Weights of a small mixture-of-experts language model, trained from scratch on English Wikipedia: 128 experts in each of 8 layers.
Below are experts of layer 5 (counted from 0) of a mixture-of-experts language model. Rows are named router (the router's row for the expert), gate (a neuron's input weights, with its number), up (a neuron's input weights, with its number) and show model dimensions 0-255. Each number is 500 + 40 x the weight over its row's rms, rounded and kept within 0 to 999. Numbers have three digits each.
After each expert's rows: a language model's description of what the expert responds to. This comes from a sample of Wikipedia text that the model never trained on.

# expert 31
router:444523526431472484550566437516576557459444459542503498522579493477446510436514471506552500492464478432502502544427442589504506452567445527560466475552441510467485507555509548530547515539493548439489444467532501514536498471514533507476513510459445524458521578541453522518479509455563505449536549524505457542464578539510577454541457506444480443463483488556468489563463486449515506548538514519471471430568495467470496517491477466494408522516483430501538519526534516480521514435475513547548518537502545494522437426480465476473468448504540468511529532547586572494541423502563425550483481490517444493465450477508424495529504463487553491537467498533459502425477487439462502460555517552470441418548516566529526477523522497561477448533471467550475493506461548494578462516487556
gate1:467493483573512446528554593503508449467527461524493512447471473543513511559474532426452496531499443493476515476464549530540542494572532481473440518564488541471600493490587564548492549514509474469516541538556529486570495536506486512474550462516562561533524477432490504550518566583443506524480532475504416502485497504446520459507535465445534543483472478476447506453478524544531505579466600524482549529452458517551427531468526488573551487545510576527525500505516477496526523492590571516533558462530532531419527481530445550534564543512551467578486551525484543567511491492470554432457540436521500506504540572415531483520498507555463493494485494458490429566490494537480539549518490547463447537478461490525498545499525509484477486568535445521558502528552458558505491433466506
up1:513474456486382444497511512494555469469490525471623508502469502575464452494484513544579478510454550535494486492512508532452528483466496437533432485465565493515477460475494478565447518534561465453512471555526528504476501401520526388392557489518528466541509494477514516506478583496459559519456521457517554481516474531533511494469485493456540521489503508489555476447539560526556444478530538499541555494479554480522463531448523499454487410520450521577488507533449442541505469434545524462512452495501512532410501529543528445474554511510547434555493534465424515506455459489510471544450510486431463507520506526431494509514429523392453486470576521523506430548469481475425490517503515556420452485488446521492463468525547485529568475510509433503513474476527419505494545491527473
What it handles: Month names and dates. Month names before day numbers in dates, e.g. September 18, and common words like never, still, had been in narrative.

# expert 63
router:418549528428428516554539480539513566478486435508477526533583460525445483523552517498565540505534500510499499542417439609511492433548464507536496454498438472539463528564512543547520506529504519413489450491488516597527488456524490505460517502474488573497508540533454481513449540444525463472571498509481437514470504544497558480553464524450515466456499455559466480523477485455494531568546496501545456440544497426473518524519476449525422488562480420520527466581538523450528486492514537536526555488505552494509477438483459430515481425477545458494537496523576551498546453506558438577473488493544477462505450469522460424527477456521536474577517519488400492500486497440522482522538495536460490442565471531545504487489503491564519448488487436568504483493452509538597476483512504
gate3:519515510475590498443455527540609521505461534508496468519500498564456469494465540541460515517542509576447484509476537495498481475509540476546517557432475501476490506439419451519490494484561487533524572531423565508439389548563513542471466550492557523496477527483520470487443553472466566548483552435472498458464485503516533565515495498492537509550460494521493559542526483519488511488507519487489566460499517505485527500545491560573508488528478502526497422520504498444571494458508503539480474416493495513486477491489517582484528545493498458500429646449513476470471538457465503474521484390512533466529515553447578510495477576447443511481468551482516475539426456545477454488500503538575493517449503424509436549518496525483502491438553537528460493529419468569490502485459616
up3:517510454519569455553479511520481563449565498472540486472495416543543539496434477441516559500490574571492528518543499496517457504457506523502549470516489557528485555518519482540505531458511546496521504452482513502489539424448546511502497484421432456460514568535465518487465483533578456550465503554421539496483440464439474530469513527487479526523624382509414544441506497522527508467480464514557548570452539480491493509479513458445525566527499417497453577418504507483474493515512494441478474488455491518506534501481522444484433578453564515489432473543435473513500446518542473497468524519523480506456502468498500538505477486440508547493505471583548541505546447526554454432489469481503476433400537502417486493493466434504468463505524587482566469535482497485422503490467452
What it handles: Function words, Asian names. Articles, prepositions and pronouns in running prose, plus name starts from South Asian and Middle Eastern contexts like S-ikh, Mah, Ah.

# expert 60
router:486527429447483516527487492457537513528472468490506523532491537491506470554516540484441537500491436507541496501516529535601594519506432484488461486461519507474434519559558551557569498551515548466499447509533544537453572435507534465509520486517437528457499468511539482473497464427537464451491413479436501548463544553446522507564538443468557466423470505500459559501441444446397544562520529493487463435488466506486572525493503544558509542495459532456415514543442463443484535523457539472559505538540537449495502423497451470465455475498569459533445523536554497546408494509514420461501505475486489534482475513501417446496553494487567521541452554453476507501468484483480485496494518509430408507460529559517465454512501513513428552494462454545461439541488547486542451464477519
gate1:511525438502466479534599525538437463467558473515571533517422511482471483559467502566593498522583443558504493497530455529496534471498448597539453549528517575567532488491558541477512553453476519431557517505524494461512491490481480531516558522438512481488421469559575490461428444474469524503492539553486566514504539557472463451507562471502489480518457532474454450559489561552542474488500507505553536526508501466429515595537455529566520473516503500519465461514534457455541499512514496526480515437539510515424559501609479492487416517477532515471515459514464514478517493516495499470565575535472494510505445552444503473513482506475472421521509501532518412404511541475405545465477517520505569500567488478541554471484544463540469468453456478516531545560490486505500490547435537
up1:487523523480492580431477520497547498453470481471506473532524450512561473483476447381591501488433603421576522533449467502576528440498499463486491411500523502523494474513406492528456567544530420496520472479539491504530564567507443481477524490478472590495523522540476502486500498530492490496545592483478419479477509495557543484504461462520431481455516471517512531489544476489492503513483491535437431489546533523490495497580481487487453517472470462483497526551539547474508457463425539510472504493585561481469503509525423520522504524583449506555570493537445510513603424462510472524500483519547501524562464545457479520495464513547578485509520493527540539588495531552517537573522509487437442498492509490548486504493443494449524472513541487576445543521440548471494463463590506
What it handles: Capital letter abbreviations. Single capital letters forming codes and abbreviations such as country codes UKR, GBR, club initials FCM, MPC.

# expert 5
router:525466467491451434547542488446447473538532540443468563506566573469549420520423616463493490508456506495501506495447520430497475454557543484453518532476520454548554511517469521496508476494525451522485459492443482528562485486507510484527478544479535481521523524498572528523571549517518524493528459448479569443590551508493470471536503526500527443485514505543490501495480456460508454508482528529486480507574514496536474552437451451584546564480522509448535486528503571526566563529423569523533499458508501444513466494509531448457527510567438447448534507453521436508569470461546511530441495522508454543473463478546546573552484509430516454518528577471572526602448506489495506547526531452486476515538463535506429498521544585576523510567532470536458446448506540547515483478553472
gate2:522482507447541490554517604570478495540466386455493418510470568483485548588518531470420539506514440503420464526504560537526434462480494522517520555453496582563516522575572508439488419525500564455443544501513501504494397479508483524467431471499490502407496467454502560509507507500465504514491479449470530478450534497444486503502492479535532504502470511512546488464448407512574488541435485534496485513437536425530499514453518533505498455517530551463499490476475500476524539498472521524480497473545404577517515458446434517506498517521507500519395409504481444523458470469490469474454597489432558533526584489517530491531475554497452422522529491519507583491515494531459477526485561557497499489488561484518523500525497486513512558512519482481512582499480507494538499487414467
up2:473487527534487485500561421483654523584516549523511531530469473470491498478494479477534505524525517480502482418507483500456561542546537474495485505468475420502444486442473470506518517562499495536529431508499451544561578566490539456525527452510583540544500534472471466475446491480480457463475498514488457512455416443518595501490550597453533455421559478488509514567528488443524543485469481510477491482512487505489460472470449504537401497489482409425474436497470528578524507507505520509473496488428543500488472513542554581436421459484552478523506517437471549481542524480491484535517454572530474495509466462453508484499503459503517537510479472490517495499513496453506561390553490486400488434471383476481517531445489477514482471557454502476516499453476517487435471496534428
What it handles: Closing quotes, list dashes. Closing quotation marks after titles in track lists and tables, plus list dashes, pipes and brackets, e.g. "Intro", "Food Fight", - Prisăcani.

# expert 38
router:487467483509536431487534486469462487501485520463506489470493526515501492526464518514481443503455487536556412500475536448492416510567514539502435558488518504507521522467463477545512470518474437509427483573511487500479448532513508486491532551549495529453497489438489509561504502468430572470555489446455567548505526584410425505547465492492459498505525531421507437466522596481522466496494526547485435490499502492464530501467559580472564538475572533519487504513438555472502548499507490532483514439532540448493568530531532448451549521468421506452578418499505444450570495421455512501451463566516547482511451532544488432534566559491457424498559450472458533429483485500388594555482512441516494521515521542444497476490527492499498533539492462504470494466422525528489469524575533
gate0:518504488415573555485490538480431423515430508491502475516489514469449522471526538573484512419482417500491408560472470493517472456566525548518463492464547489468422564499460511513453575483433571565563478587506514506542465452475497488463455492558503383458495590489559541407522542527548516496462485561518476481532512547404475484478540469498491445542494524494469466465540520521487413489511435522531506510507519520502502444497539505454479492522472441463457490546543412444445510435515539467490461425475505491484444528458499506460561555488527453500424587472525480488531516439493490493457495404470523490477464524551499432466482521443464467488550494561535500437529453495507478443505486442541504494524570503479566481497479521462491528461480522440512484458515509544512524528507495
up0:509482500593409475522502430512544560516579491504481508520538481537559483498463438443480477554534563505480556444526543516466521535407492456511555492602445483504584440498519511489540421531578441447448512452476484490448519545527512484552566492450519619518497419494426458595492459454486499493536533446492537506464460460576524511471445542525493560458496456505526533557445468494497564496490549483456491471483487450499481541521498486527528497478513545513544534456466576560540499589505469526484527588499493518514549516548524460540455450500485514485609437532493502504473503538489519509533545586522460494504550475456512572518506475543523521507421533447461514537455571549509502555490528533459512514491454493523440514505510468530498486557522492557470545546480500452476463497515510
What it handles: Infobox and table separators. Punctuation separating fields in biography infoboxes, discographies and tables, such as ; between occupations, ) |, =, leading |.

# expert 13
router:425493492473512473461559499462449527467498491478516452570490487520461522499492531563502548464432539444565437454535437550467441486539460425570475439489491521432538440524587537520508461545581524431555468516542487498486533463463525529449425500510527509464481532561438453568554481465523532487530442542470432507513503573453507447573504535522553495451495549458508588514542522497459429493551521540476452495541502458433493536463502487461445407450471449505471546489462452482549505511512489480507440476467469482576524457536455495460494515426548481525491451516510569536517490512510458521533470442455481526467503518557431427538477544481469480565451483547463527492532473472446552488505516493481417472456568544508538455463449506512468511571460531515511523521552520431544541438499494
gate3:419481571541573621494505486467512447425504539504549497531495487509436567493482513504557565478541519489601502527517493506460463544537529402539478451517480496492436489515569564501487552475568511540548511509491498481492575525456475530438477570527521463503442529492455481506495485560483553503573470511478393504487435499509548471520506518513441481462550501477530493394504465484510509403515494544408506500508454463401452540535482457487461457492458513472469449493496478550521478525493493507483478456529503502516496513503458611480458549455497520544484483508503491520522557513447483437526415447552529546544448526517484488552451500534479439524530503557471492434506539593473500517455531481529497536478584485479516443507433477471535440524447442493514475526571470430486526485467526
up3:566535420469465427506488444537501582584479516517496574496482493510517472522536467510554471480500460518426484505511508458542535455481472557420528484460550470463520478513464469514521530528464531509452486540534479539494495521554507522499471428473476538489547445542585493489511423468512452505443514553488581532460525554526591505463497460467552488501504430524450487546522469525483567554493474481589449505562512550568513397464588515531459473506555482567571521517501526438452461464513500503523461576454519483508489515424542427545498522539494503512472539515471502545488455545573543566486567512449499461476506579493514478434500479507470535519537495424526469554499485408508477514525481486478523428498426506570561519484555484491413470475505559512503546506471527539529461522524426
What it handles: Title and list punctuation. Colons, semicolons, commas and dashes joining names, subtitles and list entries, e.g. Star Trek: Enterprise, semicolon-separated results, Baltimore: publisher.

# expert 58
router:505470568462406588484444477496449489578497468524539543519487483491462485497434557477491567509539510552501556460485551522474552464570561460554542511512544461555463528574490532504456474363498507541521479484400480467482522518533519520507456552470452504498405538442517517451523493464508450514525509440545454508434489449489526431521456523454544477493450497591440492491494514503461543489512510513533430456557511563535494524477400427524423526469494464468542404516480486555529467522489547527535519442518518473534477561452452578504471495492510475456492570527519479536474478503532480466499546456515516491457491393482526574461523440520513480463485523534447474521501463521492448481560505488536536498581443515467437481445479557579527519496501507509530532512528536494528509483559472
gate1:515437510513504499526500553411461466466559528499517473521443434503447519453493541530464435450481490451520466413555469458446607472516501502507435507520522504481462479535460504554445474464466528489506500489474506465551516499421612510504475489545519492503486526502544488499525451566482503473481596521465483494418479521558497555554483481532495594527523591489565423541515509528546507520556504408526527489491503548517470569545553558522497451497516553458485445531490575516506587468397426408465515492543470504488461491518474520404514504566478556486545491460453447492503471500496423458553552467419500474496495527495510502457514498479473488512460517535525503524625465456517472563517495507533502511533484533512523506444456480533472545495442502461480507498511445538465475519558430
up1:443479481570498563500521554541504472583503482570475488525499473566519507480542481508504499471479536463612577490542583534477476502549479574545507499475556427444521505473572477540526507527470489481545481451552519501505534585457475475502441552562471559536469454501521465536417476497531550471490560627529482460469487507499559481507576563466539494491440532465517527574386536531553538508518508470477516513515510518478542526563561503484476458382564496499419444484494459524513526463526484480476559530508469512468526520491535556490465501559434536481494550484491484555543468531453493564450525412521536534461489552496482438487514480460466503500473484487539464493566488504549497526538474515494494473531517542543484500499451565471494535398422558522510500502462583520481517506476537
What it handles: Census and population prose. Words and separators in demographic and census text, such as includes, there were, Of the total population, % were.

# expert 6
router:428534466438405477538538446482526564460436452523531542503537478454500500420481494495524508501524492375468486539476552584493527422522448441535487476538458564487493500570482529500516466534515539419521472468555517532517540425503568535478515484477474560464495561574468502468489478457545480476555518471440429512396558515501508492558469476493517461432475456501478475482478485505488524563539516492523449467544497444419546512453421447532446525460487500501475556493559486512512478463487540508528493540485498500569426441451447478455449481491497481507515451567544552515548451513564447563470509510434460463444471542529449486486446416475520456555465512559454516504449497486473461474549557535485475499527497551565545481480454503577465472522448500578513480529457509488533479491507494
gate0:509516476516577488461514518565498527482473547526499468521500482523510447458576512458480470489447497521456522480576471445490441487468550517503482533472512504524589437438488523540547415538496534456499498497492489477491450504525484511430529563501513527515423447488523559440471432482511515502505477468487416498491394555524549577543518468572479449483490450494465536525511545506494538501415451450524566522538516382493545463530503464476492474496469507540409475495546506444526553533568427491408432550479555478520483492522440607502503539494491549530475480477449501447531498455495453500510554470448544456514536512493506551504461512452457516468507466444502525437503446516446546563432498510489468533420484522489547523525499523607540537507542557445545545484450483490532494589467528
up0:553449510487556479545529430471542464592492460479480494476513488551596559482509479494559395508409542466454510534454543513504458547502454527499525584477521553473544564548526496517444545603537450486507446507540501517438504514507462479480459507487577504544546419413422522462527502487533594436450481443500555486488543499532509512569528542501522513483455436552556518527427538516500436513478506464508479466475500394565526469463511433465530531494489507532489537509535439560444519509544488436483441496461473507483470505491471514523551505496469504511451458519524534530446472534503494472495523546476478456473525561528453470540554514471527478523493541505540507506493488447490457582482471511434538438550525492476490522564580455506562485455492614469511508454517548464449478519532526
What it handles: US places and names. Proper-name pieces, mostly US states, cities and teams (Utah, Hawaii, Texas, York), in sports and election tables and prose.